Experts of a small language model.
Experts: 304 GELU neurons an expert, 2 picks a token, a softmax router, a shared expert of 640 neurons.
Training: a variant of Adam for the experts, 293M tokens.
Below are experts of layer 6 (counted from 0) of a mixture-of-experts language model. Rows are named up (a neuron's input weights, with its number), down (a neuron's output weights, with its number) and show model dimensions 0-191. Each number is 128 + 32 x the weight over its row's rms, rounded and kept within 0 to 255. Numbers have three digits each.
Before each expert's rows: "gets" lists some tokens that make up at least twice as much of what it gets as of all text. This comes from a sample of Wikipedia text that the model never trained on. Tokens count by the router's weight.

# expert 2
gets: " |", "|", "\n\n", "-", "\n", " and"
up0:177116105109068136142103120135151151135108127097153099094108095119112142108198137126210103083218165166127130103195111131138131120106154149048118144110105071144130092184151137101106121111139150149098151144125144146146164148145101143220158070093147144136178130148156149069119096072121158106114115152130071148168168140064152081136174160099067155105164119116123113077173154140128097088067184125120124080139112155174125137097133170202123136095171117108192125193127101198082146135135124181067148111125163145137116073099108120172147113122141121134093154171111158118114114137138166114
down0:060166093173150137091200156127051163085132087139190127157147171070163100161116112090110118131092139131129214139135102145107186068162120102111128079141133127136125149133116186057171100118161130154161089085147096133103129155135117143097159035123087166139143084098118132135091103122125107113117133113121110150110095097052168109170120147092138136118192198145151128159138135180096070090162120141111159159138020079151125097149118092172067093130153121166146130119126157158114111095097128122112100134171141198178119142169097137079122091099187150155137079116116112146121113174100118123
up1:132121134078162088098137139104110132169085085129140126130182136201127125112129126115080078129116105170128155134150145142098169095070162094082210090146101142147101165173120145092145124166139137191139153158153165089116095169116134100141092144171126172145112153089123060135129094132135154155141134203131194115075075097090115090110129128107127117111115094115111050192097165131150205140126128198108118102140116121164132141117102127070116097153129098163099118188095093143120122082162129106127082143127126131100167142140173132102126135109116190088109160123091101104137140164133113204
down1:085112086124119086141090144112138168113105072152155142120136139102087101150106160121106104121095124203092074078131112133102155073102112133094129112126191185094124166151168136108080166114109173165102202147123179140169157191089165178133112077128137141142110127138206092081120133123124131081169145160138140092175193186123111104153195182129137091106101149144116145147085174157137097116101090138090119102109113079109103204117121150061139147154124149202128127130123107107128132167176169145147137100079137161115073145148089096068094111114145105122150150120189131115147108143130163137
up2:157174096099146092183111134091106064127114201160141166147129091141134089127111128154103071169112064137146119091116137142137175089157187101179097156098207172094127121181136114167132076155150128179116154116159092164097097128115134118202139118158094177132151105099129099105111118108104164195099147132174202067135094125103115083119098151083127148184176116110106114134087125130101163125130174079106123099148128134121107147104107156136136129163113116071150083154095104132096091158189112131059158112187171091130115122110094142187177139117139155109133113092106157098156140153095142118
down2:134131118073086134140143133170092122116137170209068155120158179179127122109135149153101098186142081101125140159105172092162150179190116129174150140147110180076152122123097133192089098158109146082176119155171128154113058134112143101137075098078096135078081168111097155161143114136140139136167106103102171136126153086145113141115138109087176108138143122130147083080128100062101118102137125087119130117103157193153182161076155120129173097113107112114103139132140114134106088149120144125142151070094150112087096102143092102155131061185131088105160141181154116148072154084142133133
up3:169144177100100111118098149147211098183098125145144202143129096176057181113099116121114158177140174116171116176119095149137108133178114127128180148106054118078169106140161066207199102153133078161074095134103133156105142000111094181134110140099134101136125147154130096141134129134098105061123110111116166134080131176153181126162132106107090189186182101159130131153150114103207166137123112140102110200079123124151131183151101164114133179114121131124157099103162156098137152179157152090140133135153136101148081122160108119128114153136150130151127115142080072109120162109112131148
down3:078186191141107091139138149190049098114172090127116164110146127158148183129151138073125134219184155159147085094127161072102192116218106107125106112109164155105199142161115142099100152138202162112184102141161120103207137112121140126112120087145106132135107133160047130128166175094101145082130066083196117144145115063175081151141160156128106145124098112140176113134152151075121139102147147148090133106169211112125077105099125188180144165144101090175135169149140125151132111151110168141134147093138172180141173088150122151108126091121111107128162158110089137045175141192137181102
up4:116142173103090116153160118119167157123115163154128163106141115150150110119110051133105145174166099167115164113117095091146074186130141154111123047152169084140131163177180126103110139103125085141146162186148127114225112132156160123114179130015113132157144144099069147091140143160119158084107094147065112128127136117094092115120121159107067136165155166135123052083097130128132163095114111096126109156145174132107142178142142149126162070161169136139151121121135123110142154153124123153125128117162132136107176070055098131149077128087177099149170142050129118130161156122142151105
down4:057137118139114085113158133100118106081103082115081131123187077068131134003171178111077111135122126135101168084166133098122098129159120155162134138098186110082142159142101176137119042101158135154092129120163124101104110124119089111108137121089189156120110144145110146147152094123160202174102068087114081122097099144192113054069085143134094171107110142163083127101120107154136080106144136135168131121130157147110160144175129124112103176130095135178105141161188128120122126108171170136129166134167177128136108118059098173120137091124118108179121128155128124119103108158111116197
up5:122116208116104097066108161152107102149109138136108173137178166114123116137100105106158104095125139076134137152125085191127125148146146138112126208152150095121131159176139106146107138143164128100106183134160110141140149111171152120067075087186179121078159119128181074197109090113098145118133086152126152115144118148140134175144156108119114113125181127113195161156148125082093151163145140081110131125029119118127133146138118131171109147107107153178125099139121164166133148101128125064169151137141177145113068080105134065155147166134111129104152075162136101127186116132094105119
down5:080103135122073147143122127111081083073144152143042121068152150142101133113127108193141153143078146139160152124096222119135074130191149089098137170174113152129179105071110174105181092108143135116121109137106112126190149163070057180110131131126163085096113087198110151140112129160113110089159136138121164122114130098141166167114088131152124162139102120115123119151147092061167128132086164067132082089147164135119181191124130139098142130158121116202131120152080089142159118161107170116101131104124106174136150171074153102154139093162074118115137129064109159168125112118150101103
up6:121084139146139101148132137121125148166071164174138129168169125101162114177124192106164178127148180141077112148138119099104131121100107104178115143154102112176084157144119068161141117187183112086107152146171101125142117065083126153125154117073131120138136151103124110084139106189107156192206112106086197125121142106082121119131155081089109193146088128144071099120118162079099086086183190095130101138131150138132163120104150153114138157106153161076117105130137088120082085113106080053108177130136164104134131108171071117131092151178128136124165186127164158088130140116168163141
down6:132131111140115138111120130176103173126120170136153107134059147114145170137130151146144108086162175107000142105138091136092116125166092139121166155095097160145120094137106136161102144105135153076082098079104137148123089135172083155155133090107109115122105131123121086186065150138115117155179121131196076140108113110178128082161137090136117148094047141154136177127095148101123147074113138162196142154142171146130100093128143131098154164147099125124106103131103122111169123078139113110136113098115118100092169131120153121119102160132122126129114130106134090156124138131109167171
up7:141152074119145186175061146176149075132125117128159097178097132142127093094139152136129081128118147149148188074159116155144062185110139127123108176097145082091134127077157105170135126161098114146083143126128120090087069147069137150116118140201185158095147140112097128105190149146066091141156138186142088049122103154142122159095108148127084152148165156164127141089105100072100166133129166134110100132089131103111099082122114138123141129168139126134143124106151156096123116133125158112134159074118101234129059120088174108136118143126124128163126146094064142099115175137065155100
down7:189106145156069089205140112138135146153137121130169105108136147155146102110092141080153186163100162180082050132145191131087142115111086161170157114113123119157127130141170156125180154149129115151092096124133124120132092090097122099177152163069158147150154136137153218167098117070112196144098119094140143124170156171107161131092142107144096129123131132144145134101141173121181132106135118107173126134106123180079139049165082125106121073183162124151119165136121136090163121070168098167184103148133181103135142088195113195121100074125129121186161120156103124072117120144130051130

# expert 3
gets: ",", ".", "-", ")", "\n", " ("
up0:144115154071105129153089130122143128125102068130154139136111202085142131107096147133142136183137109143170148134124114146136121100129118163100116142111122134107136142117173048165124115129099142136114138151124149108136097123083170148115241166101095133024104107125181160098116131125111162177171143121114150129112162173115140180150149157103083063126085065184162117122126139121089167084125111098112086105127119149161155164066098107085082140063160113140119080109102133078136119105132150107110095190074118098029084080167085052104152146149172084152153128137153103127140160079104153063
down0:110141200131100170131129135148166154124107160141128110130117173116102100152072108133066053158073160123176144115134183093185093078132119116047112153113124157158140105089188103111137065129057101196133128161155147127104144143170152133127196129138092187058142113120125050086103157111139138179200081168109071206101121122103143167124132174162131116156190127078155138112131118089154156102144175115133132111115130105133121128129110131171176130122102063109121126116138189114157150133127098138155133065097102135075155111117134184170071153153140130175120104182141170163171116119133095113
up1:128115161104117090051134101210127107177126147208111126109138066118157083089182116148191117094191110168092162136087136150132131070147143132158108113127089135124132145108140175117137164163142105131105179075159094130127099092111095163111076140059137113194158111108095090109153126167174162153172124158143127114128126143055073070154152079114078164183123130116168109151169112110153148111123103146085113143123102054115117129153119142176154169172104129102111093120083095113116123119127164131184177137197162135099136111082117121150109142129144142154137064112079142124129155096111132140
down1:134158108077133085115139138124108110149163091147155112174102157141146109115085109134089130101175176145118170066122135174138161150123141201094191101177185126129134159166164141105150083129135126133178167180109063101174088180190173093067161121148118121122152112150136084141108106081069141185111095151135142126122095128117097112133113152126088144161120136151159103134106102108123115127132136096154071134136147126090125149164123107073106167207140101110071160117178130143163129118175128089164175064126124107063109083117142147139125120158147108081050128115125127140087184126143110111
up2:175145169158053130196177116100171158166138109113140107206144132079071123109115137126182143071158104120136158188107129026187168132118116144078127166178083102146122147171146105120138055154100103111113088130176130127107148158118121127095133068139189155152157169179131137108084145039182150117142120120153165107125131134104102121130174102079114175157102118127178117153154061096158099125170135095126173114111132102127161174173141150116153148118087111116076116132054171135086144135093074115184119158158168132153068104083080138137177180101128136142112167176128106146176104167145118083
down2:120093158180104150103175081155203118090101175149127110163160135081154127147107094081107118130091123174142158136190134093138157100175097152105121117156124132138125129100099144099050103120095122119112171114162093082129165110079149153166170107093154152093108104142121141053126112149111130147107078121092166100119119117133118127141043138120101131176168124163117124117133173094132140086088041137165102078147147117142162153136131096117068141084108143082084180152118073140131160142145199101139109075084097149100154144133109101118135066109110144138127107075183077163098107108103151139
up3:142127078114116109125139146120174125152109100150141156181110140151108157138105171093173166183124163148106121106161111089119127112080137111195113173166152105100125138186159115185159139128189135150121142119144101139115199083139158098106076109162126108092141125092157132126157097141168129132136136142121151102159195087183156060119121119184142114123141110107186127078157129100196109060195166029130129148075114173156165181084088120147118127113203138126189133116109120073085128165051102192147106092148135110138078139105114161132129199145127130138123178151062145145161130104088116182
down3:172117153160077105144076190161093080078163116103155127107187157132127120153142139179102118217076125157119147176106133067149130205101158094093083125155114137128129123162089107124167156103078085154122101167136140132162138117108146123198066109095090128197103133108143145097165150160106121108177138160131158096118127097101136154116112138139123098124163167161136114131214101099143146107121119076112109103159122162114161130156221114146114132180113135119122100163119096112137110116101107133119170179070111132107151140093120106137098145123187116117072122080159054105136106114049151131
up4:140105126201095112109098107122089141081136140178166068147128206167127117108116143155164120122161137107105154114157119096106117161102087175132098146096080092090152169182119114144138149103140122119086119168129098111152125182074178113143123096055110123155087145140127158140177168152098140150159134129113141169114131141158132171158141078087104088193152126148135100125091122110061114110106051113098069119104097195115132112089126133108172163175111117072087122094103129163137144143092088116128120091042106057114125108167110144124118120115131186123134116142135131128110120152168146126
down4:131182166076138082116126094231108072126173065113117103152135133114139158198088105155130202098120136167142152110074136118184131153137079141124116184121157149139120126123164138130198145113159160147146135093084149126070156114188120114105140109155127157148116121140140141107175181100104132186138104125188143116152130142129207152090138146114084104117136126161142088108197087163061133079115145141124133148046145134158104102143118083104101159136174095093149122118146188094142146147108121137096099183141149092106159142131118133147125117142126071151108177140116121107093114099078104106
up5:123093156128040187138106058158107118158136116170121197089144147147127113114150150112107138122098167125119182118172143157127097112066103187160129129061076096122137174130110096163105190105078118197116133144147131129173095142114149088152080194153215128045097148150087170167158172123134143129133178182117099146094107133135158139093139151148137118102064175144191159113140114110144160135096051145127108134128126199091116063137179154091142115110121124140107131137196164144133132097114137162121132123101135131159111135095135123140097126176129089071085094111102159127100127162153103183
down5:161171107137128165137122116122134132064072080132134121104080132077119128078070117172181119134135123051079143133138154108143113160108102117128134112132100127186115158113107155222092127118149129089108129148171143113097115086108114074164130116099150151186114185156147115130104099117187154065126140178163118136114087175156146155154131123091129139188123158091117153100084150127118162179143114127143148159117152108142125118106100163067139098137191154146165092137063121094118146138084114131157160137147115107192143098161123130091168150153131097163136152152083105143139160060131144137
up6:146120146123170098144089156166128057136096180107190169155112112086112139116130130112089090108097153157128187142127133151138159172116161130137099092066147142143077120096149109139118121139050133100082125165131162097137146075123125068129153133163146090099162172103116109126163183153056163189129145106115096118096154083154144213057128130098083138129164096182141112047153109104063138114119174108092092105092124095141125098052112169117130141099143124106173083157143166147125094166059151129109104121137131088124121165096105110140124166115160142090136187169105170099092161130076153152
down6:118081152118092124128128191141135119097117153162118144083171172169134164109121125115081097124088098143087090091118138068039133119134142110137144071083164158123152049133128180060111120121113117156129114185058115113129132094174132154152173153137070142159161096106177206089159153154152104086107082128141151112126130088139110181149172082125097078090150140103141091123159109093143095155098115123148116152153083128114127084123086187106109161141182096135144133152141092090054121081148107141106163119083206094104152145204064133109147086103087124123156100152140144090093121134147166128
up7:161115099099123098199095132128163115160116154184087180153139114111123134111062171121160167170171129153129108168141155119186125109117117126197139134165088126128118157102138039145165127171077177114074175138099115154084093126139066097074135099149172112132135182083134138100191141150143149157154107135115118084111186191140105156152098085130112151106095184133126133085139095140116094159163127109136106150076224114087148111098140191132098110141108118093108135118113139121101140127143131105101157131078120135165130141137108093171137138155114088152100184102125166121080136088137156170
down7:188139194147142180122105127127132099084142134099114100178102139128121150160133097094150148131119118119177094153097122097190137079062127141117104102125097162104125169141163158122055138163139211104092077100117141176161169111203067096138097129118065073147203110097128163062204139125066082108176105127086145135142107132165151143120100134076168149155095169138107112118124161138108118092156121131071169120151130134163120082128106134164175111114119137119154085161126132106067144141142142069133125154084125131168146175144127129205179120178172149142130171101118104120134114122103139070

# expert 0
gets: "-", ":", "\n", " (", "°", " /"
up0:131224163115225125138074134102170077056114086107145115157086176109128160131162130092138090130056175065126115204128070132137143138107168122112083115120127083135128091135133124113101119180126173102128126115090158133179151163115133129155108098219171145134138105091096118154058186135105139165196091140090119087174183095119107099100130123108157130133110146116142130143154078162113100086143180100092152106131070143171137143077137185078129110130115114141124099139131147116080136145153142085115138086135140107150127149129131155157131178188184103134165085109100165135117140091133077112
down0:157151148166094121125168179137132170132132118203140128067140158077106120114086131156173163136160113125136141096084126124134124118222109139102163147117111138147124122142094069136137140104156073092118129151153169071124162174110126143079138168130111100119127137193171089130108172107129143085152145110171162170128057131111156178125155119080040153118058182110063154084138103132150080136145125107136127135145144155063138164112123076156103101058111166104154087106134123109159176118113146147124189142102125083106104118131100107074092142117073171148110175080171128111035105138178093170
up1:130139083120134115098135117190134141154117090176150136170091112099118124135106097159126099066148114149132070161151134151125082128139120069148141140129149112138113118155156115207125123163135196091141143099123118101136115143149118129108113094135077165118121122137113087099185078160138127119094181124129121121129113134109097129124164095121030133128096151121091117159138139098178115049121102112102159117175140036164088184093120174111157129073145105145090076092138132100093122123139116119083148152141155100127065070136152093094125110071121197092121111088080084136136215052089090131
down1:059077110141084110140103178135121167080177116109076080115133188112169158103174155105121151140086109144123085091106159131093137169115140119133107133113136138147110165129143157087149114181152117061107153097146154086136098086116139113091117111151095165138079090130171122159127158114146098094145121119151103125109097107114132123150138166112172163172124120132128103154158136141134101173140156163191164119068124151105105148078117201144131108137105138137074114146145181147103100162109146099053117142105128067175109148175112186097136143163148187186234116140109105078149162132153134162
up2:144165140133158140191148105143166132141092154131112139078156088119146130123120116135111166140118180103169106141135154184136106070130134072169110078089141116145102112158095128119100129144057089131151148138052131152114125159131142168054154166099136187102180182075111124121163162144126110138089165166154120126155144085098110117069138093127150161132061054095139075079181192074164153102146138201053062087110103139141153152157138138097149143122121129127066113154111173115095127135128184103146178168116090102186086106101061115072088104127158110078102134144123074093094159141189133196
down2:142145206106167143092143143069117184073135096121120107105142075107087080133104099168137110077139076149103103006088077115148092088128135118099145062103099131132125078068105148163132130103161122172111099138150148105140101132193130115104169104159107107102102118120139113108140092151131121105088132157217094110137098137173130129149080092141157122091130127045100107113096106184075119118106136141184148141096117148095081145128140146140189088168152116129132141122162164156180188138127128107129094181134109174086106181158164127129117181117129095123121134159133117075149165182116069092
up3:145133131107085104153073145148157117143097160165104119156114207131094102114141135163112136101133131118112127131185144106167126109129086146028118184090147192156136124159155131081161117118170068166179138148171084149145132114124165162096149092117136137126148166149140175159101105167137170105123074134195121149081081106152116121118188140106179094104139127171118084111176121112073109099105149107099082177170107151231135120129126120127070098119180163053179150144112160115146146202120107142085120163074098142160115106104079139153129131100103148090135103153111126130087098136170176117
down3:087091153149133113104139094127089139091126128123117164161135100162126110118136157152103117134157097104143042184131097152155195132200114072111125118111109133122113095072083151086115136104163182118125104149174167154112085099149145166088116143128136118115109114117105139099130153055106090089141146085156177124111108108100111173110120150126134148180133109112099074167123210114179099122168118117121165112156125125156135122129149147166169102098136089135161187170176166129096077138138109165158093170143129076085063184124167139106176135148149165085163136186128040112211144153093199122
up4:166165118156155145066121133131180115127165140171144118123113111096104136129160219158154149150164119136144163204153164144070086166178132137128128108081166138165145106169156121085170154107080103165152190077156075167101110094226116143086154114140099143136099144128148128120089144160145092116065149146089125146127110160070112137154189103093112176114027104094178119134096142074186189153119140165103158115101117128162085138142180131094097195175115154066071094139129109108087081075079139125105202139161148097078102151131151096091163158133139086109084147068070168116111084110179122100
down4:086148053130111156171129109117118120114039098102127053112126130042099108089172162157196101122174136182193083160080119159131160135087147106093182124070141193119125080104103140154150109154171129176107130155106081113097141183131216100096117132150180091138113104097122091129128134133099199145125157151118157130144139085142097177154177108123136100129155139069119110152171093145111159156107121082130145099148169117131200190102128174107166182116147128148138156166170117111036217116172148124160099148084131128157094128067086117096148143093127140126138150133063091155137127122133144145
up5:167104083049124122148141126088166044107152114119118096156112157091131111112145081121110117164102088142115151118136116096126180098112094160136136114146139162109105175109107121085168134138117139202106112187133102154067124104106148135217119158101103152125165133144124152154125069089195141137167121195169199108137223149081132125106163117077136101172173128177112141181153110119121167122124138085140115094142159125100107127160121091147158114152141100122139112123107107148164124160155126171105066122168115169232142125115142119217127136122148130155145108139096150109187133134135138112
down5:145102224169126136131148158142093127078159113124110088098214079107189133187096125105151133120119112160118178145119144140150186163094140160141089127147132131087113132123151122095096104163135079163078115070151100118108125090167105137161143147121146116096066081158133136140166147125116116065096099171108107108157087082130138145087032154139056121129123149117181151141140178169102156142148131105159161100168114084114131144130136096137070123143103175118112117121166112171171173082086180123137093113141151118118176158107126078110212081135118109109111127132120172122147102175171080097
up6:138055188079163145157177121162078107142144139116126050198085093143105152101131126118106081153153085112111165117137111112081176132144133146119119120171184102083122159145140170109171147139134117111140180172141124156093136134078143085159125164146136130144215135110074077090120137146091164102129125194111149103097093077062120150122170100097166109095122151154098102150138083062112124121078149117129095165128157149203109174159018097106103135087104152118199142163121136088112131134114180155083116071174114160114129157162154207063104179132156088111122124108053134124161161100110161146
down6:127149105140112156099137101122136158110101125135131134065132150095107147076091142083114170108146127111097090203118181133119168142155133078075144141142100124156140122090144138143122120119104123135110127099142148115079056134113104158136113181160125114071094153153103116187117087177165173150118118094124080144053073120160141163146086077043137143162054151113107173123129068134143100143124093135164163179105123118111128108128132121133148090134137155192132091105165143128159161094109085106149145113108134126149063160163157095074124123046116145135108059170101100118115041118209079152
up7:151179096134071118120098100196130118120169112175088104079122139153117146085168116153151128141140095114137123115115143121112127106119135123143176197120086133119074122135110130100099049134143139115070168186087108194074110090137138115129149128139108134118057095203127132123069083105207143133127041084096119148094145111116130193150087132124162091135137176088103132118146161141167123112100109104087098119148155192104119146121119135114145133090120122151170146157064159126158104193128100081143117107111139123130081109156104125179120136128101094122088157168144106116091061129152171106
down7:147156124139157177121148078155072105153173119117151140187151094124114143118127132128165112142113086146152166100147028063193116146118123094130154149112103089112128128136141099108177120080173150085134087160134165139084181156138101093113145123096185172132091124124180162151148146055165070092131105155154127082168115164134122117070097140205172154120155121184113093081177137135111137041160090080101124149093128114101123092147144135134078127123212124118104102148118136181164156150083100124105082135105151143117125156108144155185170146105106124182066123126166155131156134127098147121

# expert 6
gets: " the", " of", " in", " to", " a", " and"
up0:131174169100161123098157155145080108113096157169058224113083091140085078111120137144108142165154099159136127166180167174128065137111165103124109114207130126101176109192156118113073181143132134108069151128118183078155125100124106139108131193169094154118073135173166124134132156174127167149145121145164116147129165107078126184136113029109136154084133110116128120165146134117134150059118121147210119130144156111144086146054116162119172136076204084138169084147139098155129073152137110120134141125149125159138093110133099114131164129083108116140147190117173083065137149124096148106
down0:066156116173178129156160130114134157118098139197036161130140147156137144176183141184098158118134126109214107124155181140111163139164111160099176137137138207094141109138114157072057125112090155118139164137140105155143177096119134117130110115107064150150093146152159144162161073102137117139167100089118144159160120116068195158130146170113129145031159085118104124135122202126081107084124129094110151140154087164149093124171111110141185147061150095107095124143146107054131133111174126152113120146107200133148136131173139117151129139148128235128126152101083166140115155194086139144
up1:097057164143114131142203136115147151108114152177152137096112085161182096126129113160062122181079072132138114141164173093075141145136099119123129110177154164148116164179124101126108099205119087114115154177175054145162109139161114184115123178111123122112140151089143085155127124183153086133134128173138178118113121120034051142116134181157140184130117136108102141141109114084094131159174159148154098155119082052133102140153149152143157132128113113149121096089110132092137057089172160105116144104099088146144120125135120073136175100130099144120165142125131083097160049139121164149
down1:152099078100155131183167109057139121101221092136170143096098097096190190156108094103138096121190111131212161175140141132143127108112167128144107083074123147106128130157121142127161133103115127148118120116148141123116130151098114127127112129102162115120118097202113081043125140168125139151096078088142140142081175072154133199100106192138115138117046165146112132182159170177102164123151111105150118095140167040118086133141154130160128127166056146116150108109090166135102193151133141072125133180094146139131101145102098098143176134138104097178083084114143098132150139165170107129
up2:110128113110094116124068150118151088132126142157103057103089166151150106089094123097148145121130155150061159159115116083056143106111143142164142139099175149202152105074143103118155112198087151116119156161095108097107118071143135133047110146141131200163116122126105119142189124144117166107149147102144140124170163187099123045081107149177130133152066127101143150113158143094139109093193229091158153102121109101132166158072152088157126117137112163111183115139123106125112087146088112111113164140128175119111182117161132106192161120122149121129125152139111093157125157164087111145
down2:097128114090119110097149154108116144139240137109114145108164091125167113136170105140145099108111139093090141155132169163151155080108143139164098098157129134094102150108153133110036155095140173143136095121139167151094206191148060104125167153145170137103145171096104117075161085128175092129116145117101093143116092042116140143143129147129126146154126103230088152151121135195168111124111082117142081141153124134131151090179153122108078116136131146097146160125149093120152147098133195159133145164182118110225097071135215161075115086099120103181118138115113168139110071106147146193
up3:112146172164181155191160096110126150172106179113120104136136148124087090110120094154122057143104111176107161144191167109128171102187156127110201158124167157205151146058149139192124143110119160121128091117145077146105177155138157171140194120166118120123155164153087120131150145126179163082100127131139093185054145181132105133137133122125141151143115132171162102156138130113125122115110152098097168135159175136123138131130114172140143106096130097147111149081096159074111135211200076126123120184074139146131212127142119108153144082051103116133125141131121106081122112181158174136
down3:087098185119150177136127162050155143145059176084107174149124172122085104146089078127135106134063104154145075102172107138138141116176128158057186176147112133139166138126158113112113099117107174144115104016097178135105174130085129101150138094128122162130131126106131145100147142064100152115151127157126094159087111132123159167118151091095159142126090187171121123141140166120136152106102114135128135192189180154128142108129115115135130134117138101105053083103130111089124092091129179149140110175135103149119137151134142117148115104094076162144154169060092098099176116171151182106
up4:135107216098112163140133121084126150115111137105163124127115160090058155123100094151134121136103089124178157125161076111097111152166172145092097157100143237141168141170123099112056114120156207129151133153136091149139129131082130124080173102108121112117139097128129157188115103105160161136102075138126132141086178116081101152162176138113105116119073133123132104089176152140123132148094147136143087159129204152180085093082118163067090126121082144149206105156133087159144104163136164129133149116116087095062103132135128064146177149164067025105097160102106112085151144133126141094
down4:102121089182126126148154145163110065111170109130150112106153103156108081123127189165168172084133126115236116127102127124060150127111132157109149097161106115082139107174130105186140165106151080084058151130096149101136137101077197144199094077149121175146109130106117095153082131151114118052130185156098130130148142143051099067146136144135132097139144072149130174185139137098114082117156141156081164098121101077069113114179200140125119195135152113108094143108087091127115169101156128066148104124099144171169147163219135144149115124146128143135194125146155080115097128109119144137
up5:120132108218149152138096148177105118174124108168067152082134099077123175114161133141076141153149146109142148180159150137103125125107130116174117175187105097129117107164118129185161133158145128138069171152173102177168087091110138088127084164113129147142131147129116055110181130139162124123132112131119172180124185139114074139182131129170136112182127121142070076065161072073136086148112066122145100076094100189182113117073091114141150161093183069082130138121133113119104065120098122150162119082158108162132175115171103134157087120144101130090177116093088120121136139151128116192
down5:074158176152139078099128105135095106044234138187114155157163133140165125122161141118081128153127162107210162152136137085103075090172171156107128152114142126138138101143139129120119149166151148187094123164122093157140157123102115184152075123159153106160121119179140139165088117125120110137133110096119128115106165099156103121194130163084159148134136130112153111134151132122096103060148086123086134126086150134123068125083123069098102120127077117138098177113136094146095153171151098112139127087158103146144172123055085124139114158145065173092093131189179097133125138125118125099
up6:102129103199122093124176136058176101149120151141100149117088112069156132106142149100117153129148149097116141184119173198169057188064130115109122155147127136174115136137112098150113137135134123136114147165138113199147094120088061110174121178175048118181188187127109093163119087173144109173127069154082149135140100126134118056105123117123126093096165156167057089099135150088143082160119135122178113068073074148131105103121054157122166163134187157075108122159118162173117137130121116119109133085093099085117127151155191119134114098095147155148137091141108150180155120079122116149
down6:141125130097120111114110124183100105113250113141139157189144100178137145105136122095144105156130138128165114119162093136150194075110081085112150144089141103115078096126146168062117077150150094093076193163193120122131157191142112114088126100144184217150114104143129146149169107065097113158087116111138137087140126116132114143156102153144121146104096112108198136127113158118133100159172088140035137140162129134096120215108160116045084136165125122084094082113143112121122083111188098121150181117125110111121098156101111120160116113129123123102140165141212095128110118100147135089
up7:146109106057099156125144102167110114143136163128135092096102103144171117094119155113182132139130160123118145146122120122096115098110176119120077138119139102087101135174179159163092087195118069129083096121066110123103126113145180145135118111158140165118154136129153153136207167090127112157109122106127155105173175144095073107139086042149093091082104134101175108065124158143178123094119122159147160123109070066185102159093142120185102117149091097067141105181109157152123097094110116116059059094116144114110071132180131133074128167087170080112095108150139123064142121116131145112
down7:126137130139155110100147179098148115092255167080093177082139112045080112173078099117112162179110092117203124111145163142164119124148129136153125171169157122138163106089118123116076164091133136083166135117138140096162101162123139157114112113130095100135135151143105122120059108146160130141138132143183082139102084143166167091116162161092140146168210121146081112156116109110062151137074148113126127140127161204130187111161092135135127118131147170167141143088175070096135141167123126156157179137145119110162165143046135107137181113113087149133162170093090094122126138130158137117